config = dict(
    num_hidden_layers=8,
    hidden_size=448,
    n_experts=96,
    experts_per_token=4,
    d_expert=64,
    d_shared_expert=0,
    hidden_act='swiglu',
    moe_layers=[2, 3, 4, 5, 6, 7],
    router_score='sigmoid',
    normalize_top_k=True,
    routed_scale=1.0,
    balance_loss=0.0175,
    balance_bias=False,
    router_logit_norm=2.0,
    init_std_router=0.0151,
    lr_router=0.000899,
    vocab_size=16384,
    norm='rmsnorm',
    norm_eps=1e-05,
    tie_word_embeddings=True,
    optimizer='muon',
    learning_rate=0.00373,
    beta1=0.95,
    batch_tokens=[32768, 65536, 98304],
    max_seq_len=1024,
    train_tokens=319300000,
    max_steps=5453,
    dataset='wikipedia_en',
)
Below are experts of layer 2 (counted from 0) of a mixture-of-experts language model. Rows are named router (the router's row for the expert), gate (a neuron's input weights, with its number), up (a neuron's input weights, with its number) and show model dimensions 280-335. Each number is 50 + 10 x the weight over its row's rms, rounded and kept within 0 to 99.
Before each expert's rows: "gets" lists some tokens that make up at least twice as much of what it gets as of all text; "mostly gets" lists some tokens that are sent to it at least half of the time. This comes from a sample of Wikipedia text that the model never trained on. Tokens count by the router's weight.

# expert 92
gets: " the", " its", " their", " this", " his", " The"
mostly gets: " the", " its", " their", " these", " this", " both"
router:55 50 63 44 65 47 35 41 34 43 69 43 44 37 45 54 58 37 42 51 79 59 36 49 47 34 60 62 51 53 38 43 53 53 37 55 33 53 47 48 50 41 40 40 38 48 57 64 32 57 38 66 41 56 27 51
gate0:50 49 50 47 37 45 59 55 50 46 60 47 44 31 60 63 53 60 41 26 44 57 45 58 64 41 42 64 53 44 69 58 58 61 48 45 38 58 53 43 45 59 65 33 51 41 51 57 44 51 43 64 40 55 58 50
up0:46 42 58 59 60 38 44 46 44 41 52 49 60 42 65 49 43 50 48 44 45 52 60 38 46 68 51 40 39 29 49 34 56 59 41 40 43 53 72 54 66 50 56 68 51 53 46 57 47 53 45 27 59 72 47 59
gate1:53 42 45 43 52 49 44 34 49 42 40 60 55 53 41 59 74 60 50 49 33 56 47 41 37 52 57 54 40 63 48 38 49 28 50 49 44 67 39 38 44 58 47 38 58 38 37 70 52 58 50 28 42 54 62 48
up1:53 42 54 56 68 53 38 44 43 59 44 42 66 69 32 50 35 51 38 42 44 57 48 66 47 40 42 61 16 42 24 42 56 45 54 58 42 48 49 54 51 45 36 66 46 55 55 43 59 48 35 51 50 61 61 53
gate2:45 67 46 73 42 58 62 58 57 46 65 52 54 53 59 36 53 48 57 48 49 71 51 37 46 45 26 59 41 79 53 60 50 44 50 51 54 39 33 46 37 47 61 60 60 51 55 70 55 49 46 45 60 46 52 55
up2:56 57 30 55 63 58 49 54 46 62 51 48 47 56 38 47 45 55 70 58 33 49 55 60 41 59 66 44 60 59 55 56 45 75 68 36 41 69 64 67 59 47 54 56 54 40 60 48 45 56 50 63 36 53 52 49
gate3:50 42 54 58 34 50 58 32 50 55 50 50 34 36 29 66 71 36 54 60 64 47 54 27 61 61 51 55 42 39 43 43 46 55 64 45 56 38 52 68 55 80 60 24 50 45 42 60 49 49 45 58 59 57 49 49
up3:47 40 51 41 67 51 51 41 50 40 60 56 47 64 68 38 58 59 43 52 44 52 60 51 52 47 46 68 60 42 62 47 56 43 57 51 43 58 42 41 53 52 72 43 55 55 42 36 51 64 57 22 35 52 41 59
gate4:50 51 54 66 54 52 51 57 57 60 44 43 42 56 66 40 59 33 46 22 62 38 45 49 57 41 51 39 52 27 50 46 68 35 43 55 40 48 53 58 48 59 58 53 43 41 43 55 32 49 57 59 59 62 41 42
up4:48 40 55 52 50 54 49 54 60 51 44 40 42 43 57 52 58 82 55 25 47 51 46 41 48 59 54 52 60 59 43 54 33 77 45 53 54 17 49 47 44 63 50 43 45 52 48 48 57 52 57 28 48 56 72 56
gate5:51 33 41 49 42 62 59 41 58 35 61 61 39 46 38 56 53 28 43 69 54 48 37 29 54 40 52 48 57 56 49 55 30 40 58 62 52 51 50 51 56 63 55 24 63 51 32 81 53 59 53 72 39 51 59 50
up5:48 54 43 55 32 48 52 36 46 43 48 34 30 54 52 60 41 48 59 42 39 38 35 61 55 48 48 26 64 61 51 53 46 53 39 63 68 61 50 30 46 37 36 31 41 44 30 49 43 57 42 41 46 48 54 45
gate6:54 52 47 46 59 30 66 51 55 53 52 56 43 43 55 46 59 57 51 51 53 46 59 44 47 53 49 38 68 37 56 59 65 42 48 58 73 53 47 65 56 52 49 77 51 46 48 39 57 57 50 45 60 35 30 47
up6:46 45 48 46 48 47 43 50 56 63 53 53 47 52 28 68 40 62 52 46 40 51 51 56 40 77 52 66 58 41 54 54 53 61 45 42 30 71 33 43 50 59 52 39 51 47 53 46 50 51 65 48 64 52 59 54
gate7:47 54 44 55 46 68 49 61 49 36 50 52 31 50 58 48 55 52 60 48 50 52 49 51 52 48 51 55 55 42 46 47 62 51 39 39 55 21 30 41 52 38 39 48 47 43 46 68 48 50 51 53 45 57 43 53
up7:50 39 67 43 48 59 60 48 50 77 51 52 41 59 68 37 37 52 49 34 51 54 49 46 40 48 48 68 28 62 55 47 61 45 43 60 61 49 59 41 62 45 48 46 45 56 56 51 49 44 44 42 59 46 65 50

# expert 68
gets: " ", " D", " S", " B", " L", " T"
mostly gets: " ", " H", " C", " K", " F", " D"
router:38 52 51 64 46 53 34 62 39 34 43 59 66 44 34 50 41 47 48 51 55 40 63 49 59 41 47 45 55 49 64 64 56 57 34 65 59 37 48 69 42 42 41 62 63 69 41 37 54 46 37 53 42 34 41 56
gate0:46 64 57 43 68 54 34 57 50 35 43 47 46 45 69 49 58 55 43 33 49 45 49 44 63 48 62 26 62 51 50 53 53 34 56 70 53 63 47 60 47 42 55 50 65 39 37 38 58 40 58 53 63 52 50 41
up0:50 35 71 45 43 44 47 40 49 44 39 46 46 55 53 49 72 58 54 68 61 49 52 44 66 69 51 41 57 61 44 57 35 50 43 63 43 61 59 55 60 48 70 39 54 60 50 69 57 53 52 66 52 51 39 49
gate1:51 60 64 55 46 80 45 53 36 61 42 50 34 62 24 46 42 33 55 56 58 53 43 51 45 45 41 52 43 73 55 45 53 31 55 56 52 46 38 57 64 58 58 59 64 35 48 45 54 52 34 53 47 13 45 41
up1:51 60 40 37 37 62 55 62 49 51 38 54 59 44 51 65 54 51 59 57 45 38 50 43 47 61 59 47 76 61 68 55 68 58 54 51 35 58 38 39 45 54 38 66 53 42 34 46 55 34 56 49 53 55 39 55
gate2:55 75 74 67 56 54 60 58 55 59 27 48 60 36 61 53 51 54 35 49 59 50 58 66 55 57 41 54 42 64 55 51 52 45 48 58 35 66 64 58 42 49 42 40 34 37 62 43 52 43 52 49 46 51 56 72
up2:48 57 52 27 41 72 52 61 47 58 62 65 48 56 39 33 49 59 54 46 62 47 49 26 32 41 46 66 48 64 33 39 59 44 49 51 54 57 49 48 47 57 63 50 68 53 51 55 46 33 48 48 50 47 41 42
gate3:52 33 55 39 32 65 59 41 54 35 59 55 38 47 35 53 47 52 55 67 41 56 58 38 30 41 65 57 44 44 43 50 31 37 47 56 49 71 44 50 48 60 37 42 60 54 42 49 50 55 53 63 54 65 42 53
up3:54 48 50 60 52 43 51 57 52 51 44 61 51 54 42 48 55 32 55 57 50 63 47 38 42 46 42 34 72 53 55 39 66 44 63 34 57 35 47 59 66 54 64 47 44 54 65 78 48 43 47 27 43 71 38 58
gate4:48 61 62 33 53 59 49 49 38 32 52 45 32 43 36 48 51 55 51 45 63 31 43 36 44 40 48 48 52 50 54 46 50 56 55 45 38 61 53 33 50 53 41 71 44 39 39 50 60 44 53 48 47 48 33 51
up4:48 48 51 49 35 45 44 50 47 57 58 61 45 47 65 59 60 55 47 76 64 58 59 44 54 50 38 44 52 38 44 53 53 27 49 55 31 23 41 53 58 45 53 42 60 48 57 54 63 45 57 46 46 64 39 48
gate5:50 60 55 42 55 55 51 62 45 40 56 57 44 45 36 54 33 45 39 49 80 49 49 41 60 58 31 45 56 53 63 67 65 50 39 54 48 52 53 45 52 54 50 57 55 56 52 51 44 52 45 54 56 47 46 57
up5:50 58 51 27 49 36 48 64 45 31 45 65 32 56 51 43 40 56 37 59 42 42 55 41 41 60 58 43 30 48 46 54 54 54 58 58 68 49 47 25 48 62 45 33 56 48 43 46 51 40 48 36 57 64 54 54
gate6:48 48 45 58 36 54 51 46 39 53 58 57 70 41 35 60 46 47 60 44 52 44 42 61 43 53 63 53 53 63 65 52 62 39 57 59 50 53 60 60 46 40 42 40 64 52 54 38 61 58 46 44 57 43 41 49
up6:51 43 61 62 66 47 48 54 50 52 48 51 57 70 66 47 35 62 57 47 53 55 50 56 61 24 37 31 52 61 50 47 50 69 48 34 48 55 56 55 52 61 50 59 53 47 64 53 45 49 59 65 39 58 39 48
gate7:48 49 48 32 62 52 39 60 44 39 46 57 54 42 55 47 41 58 38 56 65 57 62 40 40 52 43 47 54 55 60 30 49 23 42 63 54 78 64 46 54 40 34 66 58 49 55 50 56 57 54 35 67 38 53 51
up7:46 44 52 43 54 50 35 65 51 49 50 49 50 50 24 48 54 63 45 39 50 45 54 54 59 51 55 52 69 50 50 46 47 57 41 49 48 71 66 55 62 52 48 41 61 49 53 59 56 38 48 58 35 52 48 49

# expert 73
gets: " the", " a", " his", " an", " their", " its"
mostly gets: " their", " his", " its", " this", " a", " an"
router:60 52 63 46 53 55 43 42 36 44 69 36 37 47 58 75 59 53 37 59 73 46 31 53 58 38 59 52 45 40 44 42 40 43 48 35 31 62 60 33 55 43 44 52 45 39 57 59 40 65 59 45 45 45 38 37
gate0:45 79 55 54 56 60 50 56 47 55 62 48 71 45 44 61 60 62 52 34 55 50 42 44 48 51 55 58 54 61 29 48 45 55 58 40 40 55 62 37 41 57 39 67 44 51 51 54 45 53 55 46 55 46 52 44
up0:49 56 61 54 46 46 41 48 50 58 53 51 64 53 44 46 37 48 52 56 61 34 46 56 46 59 42 66 32 49 37 55 35 35 52 54 64 69 67 59 58 32 47 62 42 53 48 58 56 54 34 42 53 64 52 51
gate1:45 37 54 51 52 49 54 44 47 16 70 49 30 55 63 60 44 53 52 50 19 48 61 41 38 50 58 47 53 62 51 33 55 60 46 51 49 65 58 35 44 56 54 28 68 34 44 68 49 55 43 42 51 33 66 37
up1:49 64 44 56 62 47 41 55 49 68 32 46 73 55 56 42 31 40 51 59 55 50 42 44 64 38 47 47 48 43 18 49 35 61 45 43 67 51 42 67 78 54 56 50 33 49 43 39 45 45 48 65 39 54 33 44
gate2:56 63 45 46 40 64 44 47 45 52 51 53 53 53 68 53 53 58 56 49 43 54 44 49 62 53 45 49 61 61 43 71 35 52 58 53 56 57 60 59 48 41 32 55 52 64 65 39 53 57 42 34 63 54 53 54
up2:45 52 46 76 37 48 48 59 51 38 37 44 38 49 63 55 54 48 60 44 48 42 52 65 40 64 66 52 41 50 46 64 61 44 47 50 36 21 52 81 45 50 60 40 49 46 55 54 54 44 32 72 52 51 52 46
gate3:46 67 60 58 45 58 53 44 47 46 41 50 36 51 39 36 34 46 55 54 55 48 59 46 69 42 49 54 49 44 38 37 51 37 49 36 43 58 29 64 53 42 24 32 59 45 55 31 37 50 52 59 65 51 57 52
up3:45 47 37 46 33 52 60 41 53 27 32 43 55 57 49 41 42 44 64 64 36 52 59 70 47 64 54 39 55 49 44 54 55 68 44 56 37 39 72 51 52 43 32 51 54 40 51 45 59 50 40 37 33 49 43 53
gate4:48 28 51 58 48 33 45 54 43 42 69 50 43 47 61 62 52 37 43 48 31 43 33 54 64 59 38 45 41 60 51 39 63 60 46 43 70 55 52 47 44 49 56 78 41 54 51 48 58 46 52 50 38 63 42 36
up4:54 15 42 67 41 69 51 52 58 48 49 50 48 65 54 61 54 38 57 44 54 50 35 53 52 63 45 36 45 53 37 45 52 40 48 38 63 39 47 39 51 44 41 31 35 50 53 31 46 52 46 47 39 50 42 44
gate5:49 60 47 44 66 50 40 40 49 49 53 35 60 66 47 49 59 59 49 59 46 55 45 45 49 57 80 30 21 60 40 42 47 49 51 61 42 42 34 42 51 46 27 39 60 52 40 60 44 44 41 56 40 38 48 44
up5:48 64 58 52 71 39 63 36 48 57 45 48 51 50 45 59 61 54 28 49 44 61 52 54 40 40 57 56 52 43 52 50 62 61 43 59 33 71 43 49 49 54 49 41 55 46 38 53 53 42 46 47 64 51 44 55
gate6:57 56 51 75 53 62 55 40 50 47 52 52 46 71 34 45 44 72 70 45 37 54 39 48 42 30 51 62 36 51 56 45 35 57 35 49 60 74 40 50 62 45 41 76 31 55 46 46 57 55 46 58 46 60 44 34
up6:49 37 45 49 41 50 38 57 46 52 62 43 55 61 69 44 52 43 65 66 47 48 42 46 47 49 50 33 48 01 40 65 45 71 44 41 36 66 53 60 43 57 40 70 51 52 59 53 50 60 48 25 49 62 42 51
gate7:52 56 54 56 48 40 50 50 38 38 52 55 50 49 45 45 53 61 60 28 36 49 43 54 77 42 46 41 64 48 59 36 38 54 54 40 52 53 59 34 52 37 40 57 37 47 50 73 45 37 51 54 45 65 51 56
up7:46 73 47 49 59 49 42 48 45 39 59 45 53 51 50 47 52 70 62 75 56 52 60 37 62 53 36 52 52 41 39 57 41 72 45 35 44 54 52 61 52 63 27 52 52 42 64 38 45 55 52 42 45 54 41 43